config.yaml
num_hidden_layers: 14
hidden_size: 128
n_experts: 80
experts_per_token: 3
d_expert: 64
d_shared_expert: 0
hidden_act: "quick_gelu"
moe_layers: [2, 3, 4, 5, 6, 7, 8, 9, 10, 11, 12, 13]
router_score: "softmax"
normalize_top_k: true
routed_scale: 1.5
balance_loss: 0.0142
balance_bias: false
router_z_loss: 0.001
router_bias: true
init_std_router: 0.00691
lr_router: 0.00136
num_attention_heads: 2
num_key_value_heads: 2
head_dim: 64
vocab_size: 10764
norm: "rmsnorm"
norm_place: "pre"
norm_eps: 1e-06
positions: "rope"
rope_theta: 10000.0
rope_fraction: 1.0
qk_norm: false
attn_scale: 0.125
tie_word_embeddings: false
parallel_block: false
init: "trunc"
init_std_qkv: 0.027
init_std_o: 0.027
init_std_up: 0.027
init_std_down: 0.0
optimizer: "soap_variant"
learning_rate: 0.00592
beta1: 0.95
beta2: 0.98
weight_decay: 0.026
lr_head: 0.0113
max_grad_norm: 2.0
warmup_steps: 200
schedule: "cos"
final_lr_fraction: 0.1
batch_tokens: 131072
max_seq_len: 1024
doc_mask: true
train_tokens: 776300000
max_steps: 5923
dataset: "wikipedia_en"
Below are experts of layer 11 (counted from 0) of a mixture-of-experts language model. Rows are named router (the router's row for the expert), up (a neuron's input weights, with its number), down (a neuron's output weights, with its number) and show model dimensions 0-127. Each number is 200 + 20 x the weight over its row's rms, rounded and kept within 0 to 999.
Before each expert's rows: a language model's description of what the expert responds to. This comes from a sample of Wikipedia text that the model never trained on.

# expert 47
Description: Sentence-ending periods
router,216,216,171,204,199,219,217,186,185,146,173,194,204,224,198,211,214,201,212,202,211,193,195,199,182,186,203,223,236,177,222,180,199,203,187,162,251,215,200,210,171,206,218,211,204,198,184,181,196,185,195,182,228,212,214,228,227,203,211,196,203,190,182,199,184,192,204,197,203,209,211,183,177,201,214,201,166,181,192,173,175,239,183,226,236,196,191,222,206,167,245,190,207,191,198,203,236,182,199,155,201,210,151,229,214,209,206,163,225,161,175,173,204,221,179,216,194,175,204,212,177,166,184,201,201,211,206,235
up5,229,192,219,190,212,176,216,186,193,178,191,210,242,223,182,185,174,213,218,200,158,173,209,196,203,196,163,200,218,173,203,198,215,212,210,178,235,202,187,216,197,202,244,196,237,204,201,203,191,205,171,204,228,184,204,202,181,224,219,218,219,188,206,204,210,209,185,203,220,246,222,194,174,172,200,207,197,173,204,199,201,194,199,207,208,226,224,233,235,205,217,178,215,202,190,178,233,166,174,200,187,176,208,217,211,202,176,219,212,160,151,193,198,235,150,192,199,187,179,164,195,182,218,222,181,185,172,186
down5,200,148,186,202,178,264,223,168,231,186,233,209,197,205,178,204,226,216,181,181,181,219,202,205,217,212,206,177,210,190,203,203,209,233,211,193,205,184,194,202,181,234,224,187,208,206,202,173,224,214,196,209,197,188,231,192,202,189,201,182,189,172,186,218,214,174,193,172,244,210,221,210,211,239,206,196,173,189,216,220,176,180,207,206,230,190,270,212,174,238,204,198,214,214,202,239,202,204,230,217,168,204,185,216,200,187,212,206,222,176,200,201,204,180,182,180,179,209,214,208,231,195,223,191,182,180,205,205
up6,202,204,204,220,181,185,200,224,160,172,178,225,201,236,193,183,211,189,223,180,192,249,179,199,234,195,183,207,221,206,186,217,230,231,197,172,226,211,204,194,149,227,221,252,217,236,200,165,229,192,179,176,238,197,197,227,186,233,221,202,197,224,195,200,204,194,182,185,200,234,198,203,199,196,213,221,192,215,203,193,199,180,198,194,206,199,228,212,219,226,223,210,211,167,208,220,217,209,198,185,208,232,203,218,207,221,217,209,181,165,231,207,197,228,193,214,185,167,204,223,190,185,211,227,176,208,223,179
down6,196,208,203,224,256,188,220,200,202,215,191,207,209,200,178,199,225,201,171,220,185,199,194,170,190,243,144,210,207,227,199,208,176,201,228,148,212,200,159,178,192,245,200,153,228,215,187,188,189,224,177,211,212,176,187,189,199,208,177,196,176,156,200,176,205,188,187,208,188,183,209,191,221,203,204,204,181,191,211,193,216,190,213,209,207,204,212,219,204,191,210,242,225,229,168,188,214,181,165,219,217,185,195,184,200,161,214,211,201,176,200,204,215,224,209,207,201,203,179,214,226,213,218,205,220,164,184,229

# expert 11
Description: Proper-name word endings
router,217,211,171,203,191,183,231,166,171,190,167,189,221,207,224,207,228,197,221,192,173,145,203,176,173,186,191,210,198,197,230,212,213,223,205,219,229,225,184,195,171,187,216,211,171,223,203,202,197,196,187,193,215,195,235,220,201,193,203,226,244,173,179,210,184,221,194,183,186,207,210,196,193,183,200,202,212,175,245,179,191,216,233,238,221,219,192,204,200,178,188,198,199,182,201,210,247,236,235,227,206,196,173,192,204,201,168,181,192,220,163,189,218,202,213,185,180,189,228,230,189,201,211,202,208,205,200,154
up0,212,200,207,168,182,200,190,203,170,209,165,218,180,197,199,214,207,229,199,192,174,205,187,210,174,208,185,204,216,209,212,200,216,181,216,194,155,208,164,191,162,194,209,235,182,196,210,217,207,235,211,201,201,191,186,195,216,190,197,213,202,230,181,222,217,211,189,165,204,190,188,202,178,180,195,221,199,184,219,190,177,156,188,185,216,211,259,195,172,155,218,198,180,197,203,233,199,230,221,167,204,186,203,216,201,154,216,184,195,209,234,191,206,201,212,172,194,202,214,220,175,187,273,198,196,231,206,208
down0,215,199,198,202,244,233,185,245,225,194,234,220,211,201,192,183,203,222,196,193,231,193,239,206,190,233,210,174,204,193,219,212,195,249,188,207,184,247,210,240,205,213,210,190,213,197,202,205,175,190,219,177,185,224,213,213,206,180,199,222,226,213,178,217,194,157,214,182,209,179,169,202,174,191,181,178,192,218,221,226,191,221,206,219,165,197,268,218,238,219,200,227,217,234,188,192,191,196,196,207,171,222,191,192,193,191,191,218,199,193,197,213,195,169,210,187,203,175,218,215,204,183,194,207,214,178,178,194
up1,200,223,196,177,219,219,191,184,232,204,193,186,231,197,198,189,202,203,203,179,150,221,187,151,159,218,214,183,241,211,240,198,201,201,232,199,185,209,176,208,195,208,181,212,192,204,198,210,236,188,239,179,203,177,170,167,217,215,242,204,199,190,193,202,217,192,169,176,205,173,196,203,191,170,200,245,170,205,199,206,209,169,182,232,214,196,233,187,186,228,204,198,213,167,204,204,226,169,172,197,209,165,176,182,212,192,195,182,214,193,204,196,214,215,204,192,190,181,236,202,193,207,171,227,171,211,190,187
down1,209,199,182,220,191,221,182,191,166,221,168,178,201,216,194,186,227,197,231,215,219,236,219,179,202,203,193,201,198,199,173,227,208,185,251,204,153,220,216,198,197,205,192,176,205,193,169,168,237,177,167,212,186,212,190,181,219,218,202,253,204,196,168,210,198,188,164,171,205,199,216,192,223,187,211,183,174,185,197,181,160,213,215,200,185,193,202,193,152,203,216,199,208,174,187,212,219,210,203,252,182,212,175,193,186,194,203,219,173,231,224,215,189,201,216,219,197,175,213,192,234,186,206,200,177,183,223,195

# expert 58
Description: Digits in numbers
router,188,202,191,207,209,205,205,213,182,183,186,163,222,217,211,230,230,262,212,196,195,183,198,178,184,189,212,201,196,197,183,225,174,183,181,190,219,198,197,158,182,195,211,233,175,213,193,164,204,201,208,179,214,167,208,214,223,176,205,217,212,188,211,183,202,238,191,165,201,207,199,173,150,179,223,194,150,219,199,184,202,206,196,208,240,201,198,204,222,225,216,182,166,201,189,215,202,165,228,174,205,190,184,185,187,163,188,193,208,201,198,208,208,192,226,167,153,172,210,202,170,193,193,220,214,230,197,186
up1,200,193,193,190,225,190,212,192,213,208,186,200,237,173,213,178,203,225,172,204,188,174,169,187,220,207,234,249,179,189,224,224,168,180,180,229,175,223,227,220,211,249,193,218,212,210,199,191,189,240,203,221,220,216,191,195,214,185,190,213,216,237,206,198,202,181,189,174,209,204,187,201,194,196,172,203,206,176,187,170,180,227,220,212,197,191,187,237,217,206,204,220,159,197,224,204,205,195,195,204,219,164,167,221,235,162,228,209,202,226,253,196,213,205,207,196,213,200,188,201,194,196,167,177,178,222,195,185
down1,174,197,206,234,217,221,180,169,191,197,212,200,177,219,249,194,215,168,179,192,235,196,190,255,208,212,218,181,187,187,167,176,204,204,204,224,210,201,221,248,216,165,222,227,200,206,220,179,206,210,210,189,193,175,192,211,243,203,215,193,210,194,175,193,195,194,197,214,222,214,181,183,176,196,189,184,207,218,217,227,165,209,211,194,190,187,272,214,226,191,209,227,198,165,166,199,208,186,202,187,193,196,210,220,183,222,190,226,207,197,233,187,163,185,209,217,190,220,216,206,171,200,191,186,179,186,190,190
up2,208,219,178,235,202,205,233,138,198,200,209,231,181,174,192,199,180,207,198,181,222,171,186,202,187,179,208,201,186,175,162,224,206,179,198,219,212,206,215,191,217,191,226,222,223,238,185,174,188,171,194,215,213,210,227,180,175,209,183,182,184,226,176,234,198,216,216,184,182,214,204,196,226,181,219,184,209,215,203,200,201,225,206,192,244,231,210,149,192,191,169,186,203,183,181,201,222,177,185,212,204,167,208,201,216,201,246,162,211,160,216,188,190,199,214,206,208,221,215,186,212,229,227,195,202,181,194,217
down2,180,183,191,206,194,213,192,188,191,204,225,206,190,176,169,187,184,207,223,225,219,176,191,216,200,189,223,150,182,193,207,224,236,211,216,195,195,235,175,173,226,185,206,206,186,189,231,231,224,212,227,168,226,165,171,150,182,242,205,178,208,211,193,195,199,165,202,179,197,191,210,228,224,207,189,209,186,199,205,175,203,190,181,208,192,192,198,206,233,190,154,191,207,190,206,228,204,206,193,208,229,246,180,226,205,166,214,198,186,200,199,201,213,228,175,165,208,237,221,199,188,201,172,210,174,214,222,181

# expert 12
Description: Function words and separators
router,225,222,170,231,173,204,247,189,206,182,190,186,224,210,200,214,217,203,208,190,225,205,187,185,187,195,198,204,212,184,234,203,171,212,171,141,236,190,192,150,168,194,211,203,185,190,197,170,230,198,205,206,202,188,233,206,219,197,234,215,221,176,184,197,190,207,219,187,247,196,174,166,205,188,215,227,207,199,236,192,199,225,207,213,206,223,182,216,207,196,208,170,204,197,189,196,212,180,198,177,221,181,223,210,192,185,184,188,235,208,157,169,212,228,149,195,201,192,189,170,196,173,209,208,196,214,206,198
up35,197,200,234,200,217,186,212,239,240,200,207,204,203,189,209,189,199,195,182,173,192,170,232,220,178,167,220,233,211,196,187,191,170,219,221,202,176,188,196,198,227,192,191,215,209,162,187,202,182,190,186,184,254,182,230,214,189,215,213,207,214,180,249,241,213,218,217,193,191,239,217,224,165,165,214,155,212,243,232,182,182,197,203,164,187,203,216,222,208,219,193,204,217,207,202,200,197,190,197,191,197,207,183,195,192,222,179,217,198,204,187,193,172,212,181,208,209,183,211,230,217,186,195,207,195,212,242,236
down35,191,208,194,205,216,199,188,217,209,183,154,184,188,203,162,228,184,192,177,180,188,227,224,177,213,204,185,244,205,193,186,211,215,206,184,224,236,207,184,170,171,206,203,193,216,232,224,177,207,231,203,189,198,216,183,241,217,184,173,210,215,224,174,177,190,156,193,174,213,191,202,185,207,235,172,188,204,225,175,214,210,187,211,203,211,177,269,178,165,176,210,194,164,207,201,186,209,194,186,197,230,227,181,235,198,204,216,205,205,175,223,187,204,204,219,216,209,171,201,187,213,210,187,188,171,212,210,200
up36,243,215,207,202,179,177,225,192,219,232,214,215,211,216,212,215,195,206,183,172,197,216,218,183,187,177,177,207,200,191,192,175,193,173,214,218,182,273,213,188,199,188,217,216,169,180,208,202,197,186,212,222,209,200,211,233,205,204,206,190,233,229,162,204,208,176,213,211,195,177,218,192,180,208,217,226,200,213,197,168,186,200,209,202,163,210,212,211,156,184,220,205,183,188,210,208,191,215,214,177,203,176,176,201,210,194,212,237,182,234,208,178,247,195,169,178,171,204,218,196,218,233,226,248,206,177,208,185
down36,177,224,258,212,197,209,192,183,199,228,181,215,181,175,233,180,186,180,198,189,200,216,212,197,209,197,191,244,195,220,184,207,208,205,201,213,229,223,167,201,204,207,236,216,198,226,183,204,210,212,212,193,228,195,209,196,202,155,190,203,171,178,217,202,205,207,195,212,225,200,235,206,207,190,164,187,223,205,208,225,186,203,204,198,210,157,249,177,207,194,247,181,190,205,239,196,204,194,186,199,195,180,193,207,211,239,206,192,206,178,205,195,190,219,236,219,233,180,227,232,204,216,226,236,174,167,230,202

# expert 15
Description: Table cell separators
router,217,210,201,189,171,195,258,202,193,175,162,158,242,211,209,231,205,194,213,198,229,198,219,182,177,182,178,187,213,169,227,227,206,185,192,191,229,166,232,178,179,203,211,220,197,217,213,203,205,197,190,176,204,212,228,185,205,195,204,213,211,208,177,181,184,235,208,183,214,233,191,191,207,200,188,200,185,184,193,173,190,193,253,215,214,232,178,198,218,235,208,144,213,201,207,207,198,194,226,168,222,187,207,199,181,204,211,187,230,189,144,191,200,215,170,189,187,193,202,214,187,214,209,211,189,215,201,172
up3,222,215,209,192,204,204,228,218,182,187,191,218,200,200,206,226,211,197,238,204,200,197,201,213,197,194,180,205,255,202,206,210,234,189,197,199,227,183,188,238,198,222,189,192,210,211,186,182,209,213,185,173,200,207,192,184,235,180,190,206,197,227,203,206,201,235,179,198,240,243,164,213,192,206,204,196,182,200,218,187,206,207,244,213,203,204,225,175,224,192,182,202,191,173,239,267,203,165,224,183,206,199,194,198,173,228,182,229,201,173,198,209,229,213,183,177,204,176,229,180,193,251,201,223,220,186,182,178
down3,214,162,228,176,232,211,193,186,255,187,193,230,221,202,178,180,167,189,202,204,163,183,214,196,180,142,205,202,226,202,202,222,203,196,205,215,222,208,186,195,240,207,216,193,210,208,209,186,235,192,234,177,193,204,219,173,179,212,180,209,223,217,181,181,209,205,224,200,207,230,197,200,218,223,166,192,188,188,197,203,216,223,202,178,212,216,254,180,174,172,161,202,207,209,214,220,201,197,197,191,182,221,189,212,219,209,192,213,233,181,203,234,182,190,214,187,225,221,192,234,189,224,193,191,202,184,241,187
up4,190,194,164,215,226,210,181,179,191,192,198,180,189,193,188,226,204,193,184,215,239,193,196,200,167,172,222,173,191,185,202,215,191,202,215,213,201,210,195,201,170,181,168,219,206,237,217,246,177,232,238,215,220,191,224,196,185,172,192,186,214,201,198,197,179,215,270,196,218,171,213,234,219,178,224,166,211,195,204,184,215,201,209,180,224,216,179,205,212,194,231,206,170,175,208,225,209,220,199,221,183,189,184,208,190,168,211,173,209,199,176,167,210,178,177,245,204,179,190,176,185,195,196,214,182,209,208,175
down4,217,162,242,223,171,210,205,179,206,215,188,206,197,196,213,210,229,190,200,245,194,180,236,182,186,199,209,224,197,195,200,190,205,193,185,212,218,226,173,192,210,218,224,216,207,200,258,172,187,217,224,237,176,199,165,189,175,235,231,207,179,201,230,222,198,209,193,214,183,207,198,204,193,196,190,181,186,241,192,210,204,207,182,205,198,211,204,165,196,174,199,191,214,207,245,216,198,197,176,203,169,220,200,182,169,203,226,212,179,220,162,176,210,222,237,196,199,202,200,149,208,183,184,190,217,217,217,171

# expert 30
Description: Place and institution names
router,216,208,166,214,213,167,250,168,177,158,199,169,237,219,214,199,212,224,203,199,208,181,202,185,189,171,204,188,203,189,238,203,208,218,175,210,224,236,193,180,172,204,246,229,186,209,203,161,233,222,212,187,213,203,238,217,218,180,197,206,214,213,209,199,194,216,188,177,174,229,215,204,179,198,197,206,190,191,228,200,209,224,210,209,253,221,201,205,202,211,208,178,198,185,192,206,222,223,234,196,218,197,196,177,182,185,171,193,203,179,178,174,210,186,222,174,201,187,208,227,189,200,239,202,215,203,217,163
up0,179,180,181,222,175,155,197,206,227,187,195,210,225,234,196,214,214,212,178,174,190,188,224,207,222,183,207,214,184,172,206,211,227,197,166,200,204,203,194,228,194,196,210,175,224,186,224,194,202,184,179,222,193,201,206,208,206,214,201,206,201,187,212,185,232,230,182,214,172,221,190,168,197,229,176,201,177,242,165,224,155,192,182,180,194,218,227,180,222,210,217,247,230,214,193,197,191,206,238,187,224,235,216,203,190,233,180,189,182,207,219,165,163,202,237,207,192,195,200,165,161,194,186,197,192,212,216,197
down0,176,218,181,234,216,189,201,215,212,190,225,175,206,152,176,170,187,194,211,227,181,193,174,226,210,189,198,240,203,189,201,179,207,165,190,225,197,186,223,176,216,188,185,178,202,199,203,203,224,191,190,228,206,208,198,190,193,194,220,162,217,199,188,178,230,198,184,210,197,224,215,188,204,225,195,199,190,194,204,229,190,210,234,254,250,193,229,224,189,187,147,207,184,208,194,183,203,175,211,204,189,210,185,212,208,188,205,216,176,194,207,190,195,200,266,223,213,221,179,229,205,238,226,223,193,219,189,195
up1,196,199,225,186,202,159,233,213,219,177,192,188,204,222,210,233,176,213,162,211,209,201,198,212,207,189,238,195,218,207,167,142,208,204,193,194,206,228,205,143,214,214,200,193,193,198,240,201,225,209,197,202,211,208,251,180,214,184,189,217,226,199,191,177,195,193,212,201,195,217,198,169,197,210,198,206,182,203,171,230,229,196,189,184,260,206,203,211,174,216,146,202,206,214,200,206,225,198,198,189,232,212,240,205,192,190,226,202,213,167,209,203,218,208,197,160,200,200,216,215,180,190,214,172,218,190,212,203
down1,233,193,222,195,188,215,234,196,187,201,222,183,230,212,196,215,171,235,176,191,233,193,237,198,204,174,191,172,162,215,183,216,178,223,224,218,186,192,219,191,174,212,169,195,229,192,168,184,172,195,230,157,170,194,206,240,216,185,190,195,217,183,201,190,201,185,206,218,180,194,200,218,191,171,186,232,184,232,212,195,219,198,215,190,186,185,252,180,206,215,234,173,192,181,199,196,191,221,198,217,188,210,204,176,202,204,223,191,157,192,188,212,199,222,214,196,241,166,205,214,190,173,224,195,215,229,187,219

# expert 19
Description: Name-ending pieces
router,213,213,193,211,186,172,254,197,187,187,194,177,204,214,222,196,232,213,222,202,222,173,210,195,186,198,173,199,196,176,243,192,189,209,217,223,208,209,200,179,158,211,233,233,177,209,189,170,199,240,209,179,229,184,241,209,240,153,201,207,205,222,191,199,184,217,204,190,196,214,229,235,157,212,204,196,207,193,225,195,203,217,200,197,232,237,168,222,187,199,202,215,199,200,180,195,196,209,192,208,204,216,169,191,172,183,176,178,203,157,180,193,186,180,205,200,206,173,203,223,171,204,202,215,200,223,228,170
up5,193,216,210,206,191,198,222,178,216,194,190,181,181,176,231,188,183,190,178,184,230,202,199,166,208,197,186,154,230,182,209,167,190,178,195,174,211,200,218,130,209,216,191,196,176,199,210,218,201,221,201,191,185,171,196,148,186,190,173,222,209,230,220,188,190,209,169,159,201,199,203,223,220,199,217,237,212,235,214,206,225,190,237,220,205,211,176,204,183,248,227,202,205,194,199,203,192,217,209,201,214,211,206,212,163,186,204,189,231,228,212,161,217,226,204,199,195,198,174,207,190,165,206,193,189,198,206,220
down5,168,195,235,206,184,213,174,176,191,218,173,191,186,234,208,219,177,180,191,221,189,220,211,250,196,194,185,200,201,190,197,213,223,159,209,225,203,196,226,215,172,201,206,203,189,217,205,160,207,228,194,189,196,203,203,215,216,195,197,190,207,245,202,200,204,211,186,184,191,165,240,212,198,199,209,218,202,183,219,189,225,247,196,214,203,174,229,211,196,248,202,204,188,175,229,197,189,204,205,236,173,219,168,179,173,232,184,218,168,180,218,204,200,222,251,199,191,193,219,180,213,200,211,199,205,200,246,172
up6,200,205,198,164,194,192,194,208,172,206,159,197,178,194,219,180,207,235,177,175,205,199,213,199,190,220,185,209,203,159,234,184,188,192,264,199,204,182,199,230,165,185,222,168,208,183,184,184,229,190,205,186,191,185,192,208,214,206,186,182,202,178,153,249,197,174,219,200,194,218,248,217,215,203,181,208,180,183,217,203,215,213,193,210,191,189,218,197,232,154,201,162,206,207,210,197,167,229,171,192,222,179,176,219,209,194,180,201,213,213,220,213,220,219,209,179,195,204,199,225,177,211,188,177,191,223,229,185
down6,186,191,197,181,187,223,229,157,206,216,233,193,198,206,201,187,234,219,218,193,209,206,157,185,177,176,214,194,208,225,206,184,192,223,213,224,149,196,214,166,213,200,160,216,224,224,199,195,169,186,206,229,194,197,230,220,191,176,205,206,190,249,237,173,199,190,182,181,199,193,221,230,193,213,207,186,221,248,225,199,198,199,219,173,201,208,228,205,197,210,235,219,229,201,215,212,212,219,192,215,194,221,191,183,183,193,214,203,214,218,211,218,217,164,188,208,199,195,164,249,166,184,195,182,222,190,194,200

# expert 24
Description: Table numbers, lowercase starts
router,207,233,162,197,198,209,199,188,192,192,189,176,188,186,208,212,202,220,212,177,212,197,178,168,189,194,186,251,198,212,189,244,167,209,192,210,195,179,231,165,154,211,193,197,191,185,185,186,198,222,190,173,211,211,223,183,229,168,210,203,207,198,181,235,219,208,212,186,203,200,207,171,196,156,203,216,196,162,208,196,187,192,192,208,212,202,180,209,213,184,231,207,209,211,195,226,188,167,188,144,249,204,205,192,176,176,212,193,179,197,183,195,191,231,198,193,154,163,200,207,209,213,188,210,162,183,236,199
up1,214,197,194,209,228,191,202,212,166,154,208,183,218,191,173,207,205,196,202,156,194,201,193,186,218,194,211,181,161,181,184,172,172,157,210,197,232,171,217,168,189,229,231,180,184,198,171,188,193,177,201,196,233,190,171,200,194,199,178,188,179,225,238,197,186,227,171,181,181,216,193,211,192,208,205,194,213,185,195,232,235,184,179,185,203,193,190,204,209,205,234,229,205,219,190,197,203,184,204,184,249,222,206,219,175,179,213,207,199,211,200,187,194,216,147,208,188,146,178,174,195,229,182,200,184,192,197,209
down1,184,218,182,172,215,239,211,193,224,203,225,205,232,182,200,180,163,197,157,207,224,177,225,189,179,225,146,217,237,205,200,223,194,194,201,198,197,183,202,197,177,198,192,198,235,205,178,171,176,157,205,200,187,218,219,186,188,218,201,167,189,151,186,190,194,200,234,197,239,174,203,211,216,184,191,223,201,198,194,235,190,193,214,188,212,188,177,165,224,191,181,208,234,181,201,203,202,190,185,244,217,208,189,184,220,199,193,224,187,208,189,175,188,216,241,198,226,208,215,202,231,196,219,195,216,178,214,181
up2,192,212,210,207,230,187,181,179,188,149,209,205,172,203,197,209,214,243,186,191,202,182,152,193,212,181,174,198,179,254,172,211,184,210,224,206,190,208,181,185,206,224,180,190,204,181,213,211,213,202,221,193,215,198,227,209,206,166,231,226,195,195,200,180,179,194,208,150,228,157,225,210,157,209,176,218,204,179,233,196,208,196,192,164,205,193,183,206,207,184,214,212,194,196,184,197,181,217,200,161,223,183,207,233,207,228,229,185,191,200,181,225,179,200,174,171,187,179,182,194,187,181,198,174,184,192,186,168
down2,207,228,216,229,185,203,174,238,191,225,184,192,176,229,185,193,199,189,241,182,172,209,197,162,206,216,193,192,233,174,202,163,199,146,206,215,208,179,216,217,187,197,197,210,228,201,176,171,193,172,238,150,205,191,173,201,199,227,193,200,205,188,227,184,229,179,231,159,190,169,214,161,223,216,233,152,217,199,196,187,184,196,186,224,224,208,204,190,173,193,189,194,208,190,184,208,188,205,211,217,195,222,209,184,194,205,205,191,178,172,189,176,198,197,194,178,176,218,214,216,207,184,183,190,204,165,196,206

# expert 51
Description: Separators before names
router,226,212,191,228,181,187,223,178,217,180,175,183,206,193,219,224,205,208,217,186,217,210,199,214,179,201,216,198,220,190,254,179,186,197,177,154,193,221,210,171,201,183,225,200,170,226,184,142,239,193,188,197,214,178,210,216,209,170,186,235,214,183,202,223,203,198,208,190,220,214,189,184,200,192,210,226,142,201,246,192,177,245,202,231,207,224,195,213,206,186,214,209,185,205,165,203,184,205,196,169,194,201,182,207,203,192,191,175,201,204,183,213,201,224,187,183,185,184,208,175,183,172,230,224,178,211,221,177
up5,174,164,216,211,212,181,176,231,189,153,231,228,175,160,199,206,198,203,229,226,202,213,203,213,196,169,195,159,182,163,193,221,194,184,195,218,199,208,172,201,197,194,190,163,206,196,208,212,190,181,216,239,197,207,200,229,232,198,185,206,219,207,208,203,211,233,230,204,214,216,203,208,191,243,187,196,192,214,190,242,190,203,195,220,204,218,174,153,217,214,222,185,177,231,174,203,221,215,187,224,182,213,238,243,205,235,201,207,155,191,195,204,195,203,217,185,202,200,213,227,201,213,213,215,184,201,222,202
down5,206,197,185,189,203,185,184,175,206,201,157,164,229,212,195,183,202,195,194,183,194,186,177,180,209,199,225,256,238,202,164,172,184,227,202,184,211,227,215,185,210,196,209,225,180,195,210,221,201,226,188,170,198,188,228,198,186,204,187,194,221,185,196,193,170,198,178,175,208,181,195,188,175,138,207,222,211,181,213,178,188,228,180,187,173,189,231,236,219,188,207,211,185,179,218,208,200,185,178,207,224,189,184,197,185,190,201,207,205,209,229,196,230,200,219,216,212,188,199,160,178,218,187,188,237,214,140,223
up6,215,221,146,231,217,193,221,164,188,157,182,183,215,148,188,236,182,223,216,231,212,173,193,209,157,244,203,185,200,220,219,215,221,193,213,167,209,228,193,193,200,220,213,171,212,219,188,200,212,185,210,218,225,191,203,240,208,214,211,212,204,208,196,169,196,218,205,218,235,219,224,208,173,184,219,218,228,186,178,220,184,199,195,207,202,217,231,225,216,178,185,220,183,186,204,198,196,236,231,216,190,205,175,195,189,214,196,220,192,226,182,200,189,188,213,167,207,205,207,182,191,195,218,199,173,167,212,190
down6,188,184,202,173,190,197,198,229,174,210,214,198,196,179,202,215,205,209,167,208,217,231,171,193,200,218,183,189,213,183,195,223,208,189,182,215,201,229,237,200,242,196,185,230,197,195,197,181,172,182,188,200,219,217,186,166,188,186,172,170,194,208,193,204,214,166,185,171,193,223,216,179,203,191,205,194,202,201,218,213,185,190,182,165,189,211,300,209,211,202,181,183,212,222,204,221,186,177,187,208,205,185,182,204,241,162,188,190,197,222,201,184,179,167,174,242,208,209,208,215,181,198,183,178,212,191,174,187

# expert 50
Description: Plural and noun suffixes
router,180,203,179,207,189,169,221,173,213,185,198,179,222,220,214,207,195,196,223,187,187,167,202,136,173,194,183,208,241,192,198,176,192,203,193,206,218,237,195,183,167,180,225,225,188,209,203,186,223,202,181,208,204,170,202,226,235,188,193,211,223,198,151,186,219,206,190,184,164,198,218,189,186,171,221,202,202,176,235,198,201,212,217,228,222,209,205,205,192,169,220,211,192,210,199,215,227,195,246,204,205,172,186,173,190,209,195,187,193,190,168,184,216,199,169,182,169,165,214,205,182,247,188,223,192,218,201,178
up5,201,210,219,237,225,181,213,191,185,209,205,197,242,194,177,226,190,197,211,221,160,209,172,165,202,208,192,183,219,239,208,157,209,186,188,211,203,217,227,209,228,214,179,200,182,208,193,180,203,164,228,193,231,152,196,220,216,170,195,201,216,180,214,206,182,193,184,201,197,164,192,190,199,185,177,195,178,200,188,234,179,243,205,241,165,162,203,191,225,180,214,187,205,176,205,208,185,181,201,207,162,189,180,175,209,214,179,174,189,188,187,185,237,207,184,210,186,166,194,191,232,200,184,206,201,181,189,176
down5,220,204,210,190,190,219,216,233,206,173,209,203,209,226,248,187,182,144,214,228,207,222,225,184,190,231,212,203,144,153,191,225,199,187,215,220,184,198,173,163,182,178,232,200,189,201,209,200,189,220,208,195,196,203,220,212,209,213,201,194,176,166,169,203,224,203,193,169,211,191,211,181,200,175,205,197,223,176,218,209,212,194,156,204,196,223,252,220,164,192,170,219,193,187,203,198,218,209,179,201,215,191,189,201,194,212,210,211,211,202,224,200,202,214,201,190,187,197,201,233,196,179,222,246,158,188,207,214
up6,211,203,208,209,202,206,193,182,216,193,175,187,202,197,187,190,204,183,216,176,178,170,203,195,200,209,167,172,214,168,176,198,245,229,214,209,218,203,208,216,208,174,218,166,192,220,215,182,206,221,187,215,171,195,187,203,212,170,179,248,205,192,223,183,197,186,222,181,176,210,243,235,199,230,191,212,215,209,233,222,181,202,235,188,242,214,192,182,228,188,195,219,225,206,187,154,206,224,157,247,192,172,183,210,184,215,191,225,223,223,205,191,223,190,171,190,163,219,201,201,185,206,212,217,185,213,180,215
down6,136,184,205,184,185,231,202,198,189,205,215,200,213,215,188,218,175,191,181,195,219,202,215,211,184,204,235,189,206,215,201,200,169,188,174,220,188,199,207,195,253,183,165,226,191,176,200,229,176,214,194,225,217,207,216,186,193,222,228,212,205,214,178,222,221,200,158,184,200,215,210,195,190,178,199,208,201,225,157,156,218,223,162,203,174,226,186,205,209,182,227,203,198,161,218,203,195,171,249,188,206,205,236,193,209,175,181,187,171,203,207,214,188,196,177,207,186,187,200,189,228,211,205,182,181,206,223,163